{
  "n_layer": 18,
  "d_model": 448,
  "n_experts": 64,
  "experts_per_token": 2,
  "d_expert": 144,
  "d_shared_expert": 256,
  "activation": "swiglu",
  "moe_layers": [2, 3, 4, 5, 6, 7, 8, 9, 10, 11, 12, 13, 14, 15, 16, 17],
  "router_score": "softmax",
  "normalize_top_k": false,
  "routed_scale": 1.0,
  "balance_loss": 0.00704,
  "balance_bias": false,
  "router_logit_norm": 1.5,
  "n_groups": 4,
  "groups_per_token": 2,
  "init_std_router": 0.0243,
  "lr_router": 0.000523,
  "vocab_size": 16246,
  "norm": "layernorm",
  "norm_eps": 1e-05,
  "tie_embeddings": false,
  "optimizer": "adamw",
  "lr": 0.00066,
  "beta1": 0.95,
  "beta2": 0.99,
  "grad_clip": 1.0,
  "batch_tokens": [65536, 131072, 262144, 524288],
  "seq_len": 1024,
  "train_tokens": 1022000000,
  "steps": 6027,
  "dataset": "wikipedia_en"
}
Below are experts of layer 6 (counted from 0) of a mixture-of-experts language model. Rows are named gate (a neuron's input weights, with its number), up (a neuron's input weights, with its number) and show model dimensions 168-223. Each number is 128 + 32 x the weight over its row's rms, rounded and kept within 0 to 255. Numbers have three digits each.
Before each expert's rows: "mostly gets" lists some tokens that are sent to it at least half of the time. This comes from a sample of Wikipedia text that the model never trained on.

# expert 32
mostly gets: "frac", ")$", "}$", "}{", "mathbf", "}\\"
gate0:150118095108101175188120179062074151149066185114098070125098148151107138063157110111128085121098105052176094166137071132157106127125138104107099077133107176135154140135
up0:137152086135083143125132207127059135138125109116119098086141150168156113105103120117141096179081104050134086104160070153163047139139121144113100075146067138066131095181
gate1:117123170145171091127111133099168123136128154113131132101150112132092145150141132155124142117115062150143153178187095146197095092159150123073127147190117159140110061082
up1:124111104167133107105123172125219152105160117111153061089124100156113140142165163155140109198158097097157186145171143096143159126110154105128100118125137109127120144139
gate2:130123158113129160106109173135125180099119153108093102122089082102177095120127113101101133075144117166116086139129170152075112138114112115163148122132092123081149219093
up2:154052149128129141152132110132134188109139157096068056094116132143131092165139121060109108085155106166087124127098202122066118145148154132162124085082095180089171207122
gate3:166126125177146069074099120159095146068099104126172139149083136098102181126164121197167098128135113170089185096123143139137134173128198129118087108170111138149105177117
up3:131153154137077146162178087131134178172120075148110113067146108139155044169130169065062160158147124135073121120170127127141107106115084206092107150079044155127157124159
gate4:170128144101157115135160108126177149127113143163143058138164138122129063118157114169106153116093121122167141142192099145144094113168075142095120161117116114127135125153
up4:106092124182095159023119102068150125120122142087077123164184187123066139096076164150146155119103086139121138105137158075113154169156078097155127123158101140131111113151
gate5:155100140128184156111173180204093136150087169104137109164115141119140174156152149060146118140126132060129148121126116118194089182119180142150093132172148098120069125087
up5:139152100110140202128114128157131175079165116156093170137146128219140110136120096086162144095192105120122124080179126091132173092100116150097131166122151146198142071092
gate6:103087081162167076086195169171130116076128142111175169146109094139167117119162135126101149160138106106121123150132112100138091120161153132139093077089162117131095165087
up6:107075135114164089134092178148090162108108144078143125144117155134098155135176156132110111091136104128177138166136166137094103139134086135132027139115138083091081103094
gate7:089098168174151116182035155156149050172120129069125090126182139199133109176154149195136101171074158104136107188080108135169147095090100173117161117146183098113140117137
up7:159074159198116206176118100127145110168081123139126143093065174161097164158134168126087106125131139107116123077104090115187127123160064118137137103133135113092133078157
gate8:142164131130086154126143149150137120136166073172169138147152193121160136153127119115106101145153133117082122148131136111123123100117061152126157170124103134091112083098
up8:133107090169143080119122137129100191161121138128156104163143125099146111107127150180136146164169121130096061100142114136179125105119148142128076098141166159103115118140
gate9:156094122145139158118114122159132119144118129120103095163152161140113104157089146066180099129138074133140110160142113134142082177127128123151145109129153102145141170111
up9:156148119108100133099117106105122120145140135126162184121110136147165065116123134122172104047164126081165106086136127119097129159094080180078151116189099104161053156189
gate10:112141134154116137124169165118168164109104098143108205100140120173083091155168110122177167125115122136146114100125102163156127131129134122137124120145144142143165094168
up10:121149094153054092137093104220106128138099128118137131069191122107089154121120113121105146152160120185086118125163148074128121102217217116113072148153117109167149105138
gate11:142172128130098052103109109153171138154130168111115174162152102111111139113111097112126171135139116187114132123129142165137204085137133067106151108101173100148166132121
up11:146148152101188107133082132111121067119157129192118125119086133095133146105149166103098132122124089187120103133160093164132208087138105179115132126126093155157147129151
gate12:151024184168106121158153164062050060091106148168180137098134130116155146093081142224080100083122163041141060152139036118159092093119134134146108120186109106131069089086
up12:093140127089200162202128125137152151132052099139085122110164128105108139120105130104145158172071124146151142119126171119129190121134130160131127106136087099125084111146
gate13:062122102144151155099150102137114129150115153098161108166098100149134154120177117114121117097112123145128122088135115097106133130113131104138167194097163153088127135050
up13:126147104114127135076124119105132132078177100174127101157139111127140114145088118157120098156091191137149123151114090123053151096128069179105165171187142164125160134118
gate14:134142148163150154154124147139102170180097122075082132102182112120141146126165139157096155139127118170146180119111124139123108154137162136132071142129097068102144114109
up14:134098136150170186146108102123138123116074140117103136094153095138128095122149128081147130126142170080154144136169147142162112155166132118184103055158061101125116136082
gate15:111141146186078122129108147150068125203154097143142140118192124084151194081086095122150131146126123127137115114123100125142130080121175129118134103139140117117069144147
up15:172121082086133109119174100134171137141127167138116151108093088148122109147163210141161073130098092181101162094183163111129140149149080118174093167110116163104106149138
gate16:101051156135096118117103071150174131109090180118152201129079070175117158144158139135178130148067114129104151099097138129144073114116141146163131135123151081150181150098
up16:126082141151111159160107122081152169160118114158144100197141144117114130120136118122089166120137132181185128122121120166129180137071106116146169163111096119168146145144
gate17:144170116110130076100151134102113148073130098133131134161108147182099136096103163148126144075129127070133101157073101123063159134155124112102114102128142119158111141115
up17:109069168137119105166079205162101126159112123173146088098087104115126091101140138099141172167151118128075114166161104156125141158150104114163141141139162180107161164101

# expert 18
mostly gets: " playing", " play", " Francisco", " played", "agonist", " plays"
gate0:153145171104080148095086112091072119132166110123095151043170157147163133122118174116151147126104118089126113166146074120118135090137117197144134174109174096105164142154
up0:148160150141118101083094105084094128122156113123102149074104157139146130084152145061114118191167172127151086154069110152070161108157108183104129185115137097156171161133
gate1:171168062106160085129174136151121123137176114146166129151120116125129149093115093091091148109131131096134139154166112072118133077093063113102077132079140163114123111142
up1:123116167128128140176080105144069157129113124156120136148140095123166161182133112127151098130160149151155137132135161131154131134129168170107158161140118086163100091127
gate2:115154112153160156064108147105149060074076157091123167136132106135162090148136166117129116133092156113122072122150197119139135136061131071120090162153139155165073128187
up2:107083098126123134167062120104142121125115122139154077153093123152088163064194029143089144160127150094146142121103078078061089092107078094122156143147157091108142138118
gate3:115123162074120124127095125129128113118091073165082111161118048141146073097056116116150184141095132105188167162133129142169128161115153098175153149112122194116146073158
up3:150154091166137082128098095186129120079135128137077174123201150140141098162112117097069118122153145169172145143141119206175143094103107109108058057115198140082129102110
gate4:074178102107132161142142112141101133131131123153153160171132112122122107148138193108116154085111114172142094120109128179137172089123068149079140151141097169144175111135
up4:138131143109109122114141076081142125184091079166118187126108120086165197088080118156133117112143062060066177116126130112142133146116133104118134107082130144087102116114
gate5:146125174065092186211105144161146139126113149156041139111172124136176095127147098187146085151125123128132117076165118102177166125152090179159137139088133095125106155111
up5:154125118164188094119155155140127081113134122137188095141112109126106144145157127095114152103119099088124120160114104157114102078122193088088124144152105094137126124155
gate6:116108135165158121112093107079105134158128119106093047189159128151134155139157189116141147082155114056162130101103177046096170118127147150160161144125169143122085154064
up6:114117101164143190106157106146147096088151130136056163118157104100138058101104109091198057081138171161125133209114134166104170167131131165129123118159140147133158118118
gate7:146151147136165119102104129127151167112124115105167121162133125089096129083166132096094099087099155099116108137152129077157116085097095111170173094149155098064124101095
up7:101129135168174096171123076141139154118123127064153129147151073150106155134152138145154078089141080113202088147132090133149140135101069133172189152107155155155134103166
gate8:098204103134151136134132116140142116135119104086121181131136121126106111145123168084170091115128111150142163110078158139133118155119155123118155158127098160151170170164
up8:163094155148046141148149109110108174133115138160161113118119122104119126119153165180105173158093142178176057097181154131154073143107087115083110134131060097157128108101
gate9:133191184173129127144070164062168091083105143060160096160156179084143214104061114116114094196183107162095170133099167141135149102118116139183128133156099141156129112115
up9:184156200132114115115126171132128108152092164149128098160147135137084161089088146176175122130132134122106116092144114131187144151152057154153095177115050134080213098090
gate10:173124102168146119052078119098120118085110142178113044149124090123158161096098125145115146154155145149111093126101130138102084179122090128128105217173148176095151109140
up10:168172122145093120114145123053126124135120125163095124195139170113126165128104123162098207178117070115050059128131132117147128181145077122150124141195113096074114118116
gate11:163130098051170152118090140107148086137131128106106086106137128140110124092124155098098108055139138153109149188143078157159132104096130146086084132154127137107122196188
up11:105098123138146117153129160200129047069147067148161144168109085154083084100161131129091111122146158155125117173192119125182111097153134139177094121103127140142072150155
gate12:111167154074140130107185205114110134105156110143121121130144162073113100155121132132129180193114122093126144111048199210097153093116128086113133163155108106145177076087
up12:152149153096136126119168178119074067143054191076121189114144146128099179172187114138119134127092193112124085143139133152135137184149093100071150087196079169111146109149
gate13:111121127118158088137103156048113066116132092123109186122181073111149167170146160162112128149134091121110085123122175142125116141078083156127135098130127156190155104151
up13:169066163143110137165091122126136097144058118088173072173111121149110122101152091125124096137119110132105143156134098131206062132093186110169104102221141092126067106167
gate14:147133095124147157189131166117152149125130108136095170142133071168148196153081071153124195157154083090128096126112117137112179105174133176084071151089128119152098126107
up14:163078255089114100160106097158089130144143135138109115084137165106120076135122154096180080108068118139096117102152134115119067127104135103126156178145122087103190092136
gate15:129169179135177151150081099129088130139127106102159106121070159133179201103093110108138161140091150160151131155117082147165132093161033111111136144143084171120142181116
up15:103161156212117104133104151162124139142102137073139099166096113120189153115100151126140145156088061172153103171178103161140096135155058110143121141121147172115137160177
gate16:091154107168122112131078111119166125119150125076138101138199147167135174102087147122134153091109122154148154122136131110095197092098132152191082145130146138178098136136
up16:179104150171101137170126170131174121091151127158089116122116142168137151098143169190058107102127070083085175095156138104090153109157114158114122106079086093120080112103
gate17:168089155135166134111111178141094163142146093125096104146133121152174161103143153125127135198025121116096144138100126136200118145155127113139068088110133169144158091133
up17:103144167093119091138125124146160098118175147110212057139101175100094046103115130081127166164133115072140114139066097117158070150078067143104056109118117078159120125099

# expert 34
mostly gets: " directly", " Coordinates", " relatively", " terminus", " MHz", " located"
gate0:152132136119089188186131173078167170135091094166135179100150124129106127071149158125130150141104144098137126140167079087127135149132069152163117172099107110166073126099
up0:059173175100165156149064118138147153127122170181136167130188128158111085137167173087152123097146105106178129150127135166172124163135103121119102184099151098175129137117
gate1:145067092128076098150152123167112171155163116101156139163166165119154169109132078149150091113140127142146114129182128146150162146100154095112136184161092155194099124113
up1:072077123146219171132058106163125176130154119133050083147147161215086132112159156132157126177172072108121105150132114119113105192124122145110164091141110124096159122116
gate2:167198121133076074164086101056124123172167098171101143152154149122084107145109134132141129152243162089071120098142139091127093122161093140091077179180116129064111110146
up2:168139080193124087151090093146125139124085124130167129143121138129137054102122140110083114143124124069177139105193185097148135100088064156145151119059174135088132116137
gate3:108120088193082132094034154142133183125109098120171100131117141121126122118092112154134076079073151100169114153159099178166156123084161114158145152132140090138116096108
up3:117122177079151124088151103126109103089129109155116109133120145127140101158168119065138119151092157073091154177130154162092126102122112093131122137140115125167150122117
gate4:073081150158173151134137156118173079084146135116109150097120081128138176091147108168122115170164103142143143125080152086158058156152132147178105126150142098150108141078
up4:167160102113066098116108080098142143167137155089129144124096127120149153105189164151166143112075135110105141090108108094052202134120083100173096125119159161154123149144
gate5:096105119172114129128150110102115108116118125087186142168102081217119166117097104123150117119164161072100194122089104147089123070090173122125112178136088118090151183149
up5:167126146134182185147177176177124133113150137141110157117142153096134130091163120146148127118085108132150101181135121111163167120134160088149110115086126162159138134087
gate6:138093155187112122206085173146121106127149142121111130154156151090129142100129143132102126135221138059088126125096138096112116110161128104142088152054100099115135106197
up6:142141140108195171104091141101114095068126099159160145125129102114125135150127109115153149225060118162153191093050140140153159154096107106128150113185170146118146161133
gate7:112134129094156182162107102148131160128159116145188100176116152071049116112099118135164132055052135123123149172166075076119151159106130172112134098086153151150130130125
up7:159096133100084070117095112126142178099097156158104086062150065168127093167127134128101123192172075108161067122137141137132123055148145188076111167091137114111086141192
gate8:101097129109132145105123126126155137126101154159131119156133114072128125117103090117146117087130113108141086169140125135099183134127154117124138142145136115089106138087
up8:125155201110169130114092134160114170093098163177186128149085116109165146116116112116102101077125085140135081136100162176073137141169076164087148125162157154143155123148
gate9:155116141166165116133127155090107153106132167116151086145129098050166112145075111103104174041173131160108156173111167122126150076160172132098134166153080174113091110118
up9:143160102088129152152178107163169119171124100127107186121105141126094093105167168106117065181140102125087124129141139137179152208119085109079154099152151119113167189138
gate10:175091152144126150125144139117118120122106152141149200093157221148202105137133119102144143094114175086159119102139151103165121128162120139068089061164095111125117106134
up10:073170066125138132106130137141150137126147116100151067155091079113121175152122139160132083145088098182117167093106091150104129132156139110205140137068148149112164129190
gate11:156107160050131130131170089198099156102166112139146165098103135100133145192140145100142132169123137118161068115135089144155176151136132111082112224171135087055065113085
up11:133102118182093070100090071102130159156076185122122187173135108116100132105180113172176155150085156140136206170148128151103102144195160096063156088065055135193176141114
gate12:081147158132107145164085086175167082087130188136138184095133125096120153115111117185109169176175091200176054117101119129077129162133068020122090100120082121046101130095
up12:114097126162174122130091113126125168136098112155170142084128111114147113107141181148091149125090120129153112129129178120098114168078140155181114123130174154134133103105
gate13:095065108095178134098170125150153094098128105150106115123152171118156127088165132135179090116105115095127132157133108196128151141176147147115121117060141118137108119129
up13:149109148124138169099124082153182157159108122094147131154151138086152132083151133127157184093161110064179165146125093162111187137169142107053113170078108120175138153121
gate14:186105133182116143122099063165115142060113161133160148118100116151081144132177123156074080107110135135119175136097123121158151127127118142081120112133134084136114137122
up14:119137179082160133094160141217091172053063136146132120155080130164092106129181142085145128125131078159149193143171062106153109102135148151114142128036101074124135103099
gate15:238128120120102110131127116131103113176120149149105123104177110175142119134129141187179169151122157095133163108126199160156142160107143131131133155168141083117124089095
up15:099070119144144129143065121146132147120113105134134134085104162052171120120135112086105121100164060149143135135157101108121162124098100144167148126081142116158192180156
gate16:086141162155091142086085081157101045111116147144101088158092091134050113197134118103088105173202166151104119095032152111118161139147117060143156178113086127136166190088
up16:102090113185087127179097135153110158055078219116079130120092163079102111119125119146109120121104157116177125139072116104132145174127166065192197091140100154126157113108
gate17:145147145181157128148074083079159158102150100131120125170164112171128211211083134084132134130143097151138130131129163069050164120168170141092118209183166159097120148128
up17:138165156182133137124098119061172158139158094169097141172148167158184156165116072137111135131127128149164135115109138113116143138125138144100127171171093082164144114100

# expert 31
mostly gets: " wine", " hair", " protein", " skin", " disease", "iciency"
gate0:133108160098080167157098142122188140136130158132096114087175105123106115115143124092138139167171135061199111128159172147112109150162092135102109118110161115116170130098
up0:099120128183128127112123141194082168102069196136071122085173161170150126181167120098143079181091136097085100114160198112106126175131145168162141131143123101122144091083
gate1:142099139148129135155083175147126143121161065072125135150106093108136109095167158129152162117122134102129136181109132158117100135186035164092156063106143136189144086172
up1:128078167124133133149069140122077118086158081133172146220118096084132150141173148109132169104112167121144113184112159163078134119111097092102158054127129119169101103151
gate2:111083142115117152136169148107148149136070136138137142163113147158143165089119094130133136116185098134129108127142134119174125113128138144155180133109105166117140126152
up2:117037113150113132110143111149164047094169172147139100156161112093155100186073122160139127175092110158122129095162103114128135112188065129135082159135132153148143173172
gate3:124158066121168111132079073095143071064143103162184135125146066165102101118086143121140121089114141143169154098145090118160119025126123084079137136126147147108087147132
up3:126156157125168172113120065117123082069130114181092089155150163189094071129105089124149111076082119078084134109132093158094155096130090110148215114148143128120127150123
gate4:132141163154136093158151165131136164110207117105086136088140162128130057112133180162159117127153090113106131180148136151117154119061097105115129115142109110139164153065
up4:099159082115135102186104133111119179155140130135199105114198061158163220106112147139167105133153140120164162010173148132088120089161161190088168080007144145127079086183
gate5:115144105115160082207096036115128150149112123150151142115109204104081175131142192111174152126096082121113125144130069083131203075095138132173103062132167095120125164118
up5:141149177117082130131166141173170147109111103120119173110146105147118103097149174166151168120103119141147164068184124141169129199121145155091089152090114102201122050123
gate6:166103189129143124116139123094138092103126166144107161098075144191063096113162120092118101098128150122141108198142163150166131075102122106070117077151124150102098112146
up6:120134174191124134115046041189104119090191119134114141185073128147125166113165151148148120056124121040115209191132117116156151151113164152114098126141113128088151047151
gate7:164147160110138153091073174100172088144117120203087175130067043089207120183078154085142164119151104076120165113138175124138142121165144086112132133122151088100083146173
up7:115125159145122131129115155158135160126152112103126124149179225152118117149207070138120111110068164197124185156148122077114082114080079103108102196143155108123097113096
gate8:166121124074151164087128158149130175115085091098108198221103142141115148118076114152097168083134102188123169137104101105130163157168170109162098162108136117111106211155
up8:103171083153135105099103086166145160164125110084149162173111165112117092115156153108114093150099090146150115161111061124151150108134130103165169132147135098149192174114
gate9:135123127096159097163113161084101189139145118117102125094130093135084134123189126102170178096125162140105167123144126119114184173076143090118112131156127125124169117165
up9:072133144160132126116106123177139097087093144082097140149149145175163106148124132201121081107124078174073129142171094145165141134154160162119120125173080134118101124116
gate10:091123089176161126146089106089155146093119104166141129132122189110163076142098073136111109130141160115150128112138145107133144134117094081129114164109156146187138111149
up10:110202134152134190144133088119144140133077155164138134115149196116121154071108055108104111184183094124118210120131140080111061146070090058117104150173133078158154195159
gate11:137134130141156100177114089174181151080135093131110095159080177076182150121255088139156111158052160203152094103110193168132111143125142179102110181163173138157144081106
up11:121136119129105148113149125076107087100180138143118081095161088145137121115204105159184099115021138230196156139117197187178157123123129196150085160176130181130126102104
gate12:129140107123168141117116148103142159189123146176130102148098096133148087194171098115150084158140142139132141206121113116150164169111102134118049192130138110188089141130
up12:135126173141112110191139074153105139090160129081125195137166151122104115099118118127086169125088193116124128079164142186129080127120101122154151065116164054078124084119
gate13:147116136175134182092118105149123102111137102080126113152127162142066127141143129120078115021135090139049138201130139123161147090145135138120137151144130144105175107177
up13:145159099077142168114102143136130127207126111100171157147153059135126100152111145081124137154125110141144117073093114140169155123108125132106054121110103144099057125171
gate14:153152233182095142155083137098098118127149183130044148169131111140112106135132064090093156174102141075092116141134184163147125108126133165140059097065160096131104158155
up14:112181126170101069137145176130115144121118105096041153140160053145128163159170092127094090156131133138104152146093151162141117112075120100118133092072161112131196157134
gate15:096105129099135107123145156193121135166121124139123159173122151110117074116129124134083105127108107140107126106135135109131110145091137126108136103158136083125161115195
up15:130085127086098099145138148134158146199140123088100131184145136149131080047103170176098072095167115126110149089124099088135087145124115173146149109126172059143125126125
gate16:143201108092090154149205199103117183169147131109102109104134140157114103126091112102095154125141185148182161124168144116168103186133153089163090074161105125086110127130
up16:171127167117119070090134072191145145086121124142186147113138120096147173168180152202131105133101067070084091150128131131078107072129132156070202134114129068111150095094
gate17:179130107126107159135152140105127117141124140133110097048106081131132113167087124153165168108101160132123149132139130106083152168178175078104154064134127085105095094153
up17:131115117103131197106071133090085168126108158126073126085116163141106053159089101124106164098125148166126124114148169151152100128170170097148191132116160103077118127201

# expert 58
mostly gets: " word", " Website", " mis", " police", "disambiguation", " meaning"
gate0:066131155161106148142148122062074108142177093106171159205148128108055169050148154147103130166157152110172110104105151130196074141148066127121139155085109161143115155128
up0:134131052108095055169122172110148133145111135129098107119095189140133149150079201116090131084141116141130092131082120042123152124094167157122114113156145087147117135087
gate1:105181107096107121136125165115091122075116104175147099165091094134130123170146092066104081198155130073111108092137123119123145174118084099089141222111131107123094179135
up1:126089134135166143088143149180140068135192121105105154138127148122129145130116126069157108108147153094145053174071130166136179160120168113106082083182146098152122157110
gate2:152116086137136148126164085099145188176145041044144117129133113125092114126120179123160089084137110159120084186219108148085131086084104145091110083138170154091133100186
up2:041190142147117101167197074128093071087109116120149141171156123113122090190151098025085116060091110140077146170143179097147146104112163146128161148113134112089119129127
gate3:117242125123136149115143156072132192175144092144109143114180163145114141085157105170123135183145100132184132124139066146166127102126062136136083127121130149113137132159
up3:144130130091130065139147095167115178102121130105173130127124109086067143135131066165153120139113150122153072148170096116134133131070105195126131168166121151101128080107
gate4:139147137150115129067112148128154142103145143112148104157102147170116130120075159137125128143136140136141115133145112109170119121112187116129086064136205147100081122156
up4:133153107124074168096159144051146108179131111117113138124112110161121130112078118115155140165102171115055117159105161064141099177092182113156118136139191117154108128168
gate5:159080156136109091146117151129140127120146037093103139111143100151124166117116129076139131064136150089092086133162064094108138105104057185107172154188152112060131126090
up5:136080165209139109115137152167119136093162145110094095063159118203118131142187150146093081133116175078138154091181163117114193169136132139134117121098142124131109167159
gate6:078174134158065161137037148108072115129128162101169143124152097088118185102155120125125098142140071100074108142136147091128168158153070049179106153145155136086116156129
up6:169115131119123146124165156142164162141145113165076112087104131164155094156096098122154156115131142065134160122136098128094099095120121162084139139132121095133127088133
gate7:112173122115147141099148123077146145087141132084158192112039115115123141145163115146097125130102128158160118083118079148163072120073074110151137185157176212131135105101
up7:135138100069123105155167131097107127166129082113129176152080110111112142135107074082135124158075119092112148107141091153104098121167131110135142139145108168110127114122
gate8:131091069078120081153149118110131140160163137166114119111152172113152109140115148191089113074114121172130161146140152082165141160132120187119107168100156185141124129132
up8:088129177171134165164104130135141144136164116129137143114138158127171128158086143118161084125134134145122161116190110139076163143132132094128155198172137143118109127105
gate9:119156107157149129146097118117177120056151159130119164118110132099101068140148165090092116097100138156085092108101169143168118157131138140179080138071054152117097127176
up9:138168082088153062147107118200148104117117105126158121112136189111111189126143124195089143110160166157031075101102175126164107120177152154145108090114065112083101072134
gate10:138116147103124131139105093089077142080142145146179116144142138148175075156144126075097081125132136141177129129126129143115162067108049103104153159132119162188122110144
up10:150096136156135134092123139144166075141127149099103180104166117158118143068134086191130126141148144142121176155157171172171121196115138166168095174081104140125064112123
gate11:094119072163087097122136088114135107199212097101103124142102131146125148197112119105102130066128108080160120188176131129143109132094157084130108093147159184131115168119
up11:134174114029086125139120114089120109128076130114093140143151106140127125188146190161125157143105161141056106114080161145107152195136230139130042089157180164101136148094
gate12:113127089097127204070097196082072084117097106083097133136123118125131111155201129194108222121153177137121114143125137132150126168144100097163072088104186105139117131128
up12:134036137110140192142145170090145095071073087105089139130081122134170141143169086170113122084126165114095105132137151133152154149146157180175165113144167105147154098103
gate13:094169157171156145153132158177181098078157075111176097063097157148102140086186161184178133149150096142185138115102139141160081134102164154138157153106106114100142073131
up13:152152144140136138149088131110152112153121158139125139158103079166126139134134164142027144099124163124136153124109103146172106156127114085153057138167018186102110103115
gate14:133169107089118096110124114080093101150109119139148147121136076120150099142195160055108165116115146071101093112047153199164127141149130103115087136096091070105069072110
up14:130083106137100151128121122217103179128102158143130124124158098195061169160062098175144123094102129126070112116136099067074068138105125123164182108130094118113172189129
gate15:113157165130123116146140184109124130111115106100158106186131155195149058112116170089096132177153130118131138213103051134132159179095181102132151189140166097116126103159
up15:130104202154132156158073126092152153093115098120062147059131135094117130122155066141184130124097142098104168118127118111146124149162126114130109147118130149159140137190
gate16:123165081123167146086101149182048114138169084123115111150106105160146133145199135116094047160121117116077147123164126123149097135115070104080114145164135123081117131129
up16:115147199098111090190198120170145126081167138177185160106159149134122094099122125166137123126122072088155186139074147114121150142124170141059174104132130156165118174088
gate17:118175126156088136142151057182123148065153143138204108103168135109172094099149124119158050115148082122121170106116121165133134127074106162168164183124115121152143136154
up17:106187164187090092116088143146093127105113111143147154132146137149120119121156060151148148142126118063209112193109102140172120143171141129128118085108094180143123171134

# expert 61
mostly gets: "\".", ".\"", " sol", ".”", "\").", "rug"
gate0:122118099109093152145175084116134171135121090115112188150136161151092105115195102084118092090148119115111104084157096099092179158142148145132157141147082094175130119115
up0:123101150085124132120139102136124139116097139111159117094147096134126130101163115113101095120050107147124085125167073163110131132100157123132094138124142122108208145105
gate1:141142155160114178136130069155113163106106111139085125119142106099110137091143090125087143072100105146084150170133143097117173129117153103162095151147143114113123154085
up1:114160124127141165159155082155135130112119128127050141158124094159147148075175130165130106088093100125072141134120101098130164119129123112210105105148147080115158128077
gate2:119114138102116125152105121180166115175148113094134115121132142130106099086129173130116070186082143156136156097155078083116146151086129120132127135146224145132121180102
up2:135112081154045109128064160152094167091123161086117098079139158129119157172120161188060115129128172093105142119125153153109129127115107135133090108121126136159142204155
gate3:122151082136145120117136122168072120075134182142159128154071130112113086117156139146125078142145192179134076135116097134088167151047148081154093089169239113159178190126
up3:088146125119175099146105090108153170140121135148203131158101128108136100160119124104109127136074112151187121124097091152219155169146143121096158101098164136161085067124
gate4:174162107145122112122111053126101123075107160059182164104212111131117181162139135176107105111141196163150137142094132170138096154139077181105127152144066150107113154072
up4:111119130126121111112082118127136131095113158113177199093130099143119114080164157145116049175104185175150157129133078150084090116063102195141173144094136168147171189137
gate5:137130139179096163074127099158115151129126134186091132128173119078094129162167123121117177158143136178132071231186142131109125145125064103104106172118105140104106107146
up5:118079104128094146112091089199140141119119115182123166132136066093103113176154123128117159191135120181191091142184159074093070120110061076096152120130083103129093123130
gate6:105091033125135124161148103108124201128132072162111117096161121143155137171130173121156114065093101172063150121171068084071141120128141121147116125072112112132109100164
up6:139175138094108160104102162083156089097132222118159181206077121141122116087154063120046094127189170098146180113077182135163168148172091097105178168127168146183078141129
gate7:160234096122129104127109154157200117142110140115142065134156129102138121143167159089088106162122183127138091161091085161217144065136123005161117086148142117110124111153
up7:127125159133129107082068144081130107174088137158125156135125088089099121139127123099153132116119108143158156131198107044128192127154117133144092142113121192138063106118
gate8:108153152084145087130075192147106151086140100140161089203069116102131127125165165109068110147076148162205212110130155116135098073111098121166150146159066129140127177136
up8:169079147130133100117103160192130153103146120128136130125100145118150118127149128144106158158124117122138134146123114155071049120172114128120125069149128142155120157085
gate9:177072180112099119095166053101152174169118144142115109109185109133164128141157102140125103091109127147096147173098132189100106119149120135114109096131140068140121140141
up9:109191130173173137124090171151152131125115121110143135144128137098194139084131115149102157120124126122106124136094176071178170152101137136116088128123104123105184128089
gate10:175067183120192053091205075123142083111163085177088091136119114164107109164115150190128138100093093125165153140188139102118139071104181118120174159139160102120130129116
up10:129167132147149107111096155117089124064157089078171076139132111113100103151111122096134128145121119081117137112089122162198088072166127151119115115089186128131100149183
gate11:157216121082107142102144125082171126135062132132163190170113071159179173124164167120104100134155145151093072115148186124079157129119095178062107121092087100164121100094
up11:135093152198115130133098079155115106170147177171090120094117097113163071184126076127095145112136182124182140120115098118159145102156185076169153134158175132133117135160
gate12:161101161084163140163140114106151123110127096129110140137163112135069083186104131138115095070130151082092144127134119177104195117159145132138088147141161136091061121124
up12:146066151155113118170086110077113091132161157112087089149159123152144091117110163128115091103138097086141187099157153171123174130156137141146145139095101171146144167124
gate13:135121171168136139096090185106163076135063199104214096106167108145154143087136101081109163143120101150162191150160126119255118143126134147135107166114140168169167132138
up13:123127122079161136148115128112110141161123109132146034055080205115174136087128125154194136085122142074111172141155092119123091092136152116135155138113156109156167141184
gate14:124143103157183118142124073124095093083172106155140113159106114135141117152126132068083081071108099147109107182102098101175112126163109102193127156135142074117099087171
up14:133133116129154172186112099151111103103145084170121125196155183138141134202123102073142110053151086120115114183082117085129137126124112154171124155091113085137088139161
gate15:167139124133130125134137120106153135119147175146130147098077129139046113104141186154134180133114194152176188162184083153126159144120091144127084122079194157151197115086
up15:136100132147123063103084137115143117152079126177132106143152123110024086166161117132139132145135122146112017177182105155137112097125145110180132160141130116105120073131
gate16:150196070132075072110130112132143115127132127111125091106131189083112078069115174162145104171092097170095130152116110100112097104133139128122174130127136170120197149124
up16:121088161086186167147109139109150089142085073161143151081113090145118158158175128121133077093137154081060107169149188088092174151132078183117086172111082108139088124109
gate17:146146122122181138069152114117122133102063130097108146130083131107126115099143131094108086077135105103115160198117121133093145109094149145152118137086148146131116107161
up17:144069173168051138159179110092139139128123098176132098117104149116137134133055121134138153131157080121113122127147134126127148084151124162093128127126089102139120145131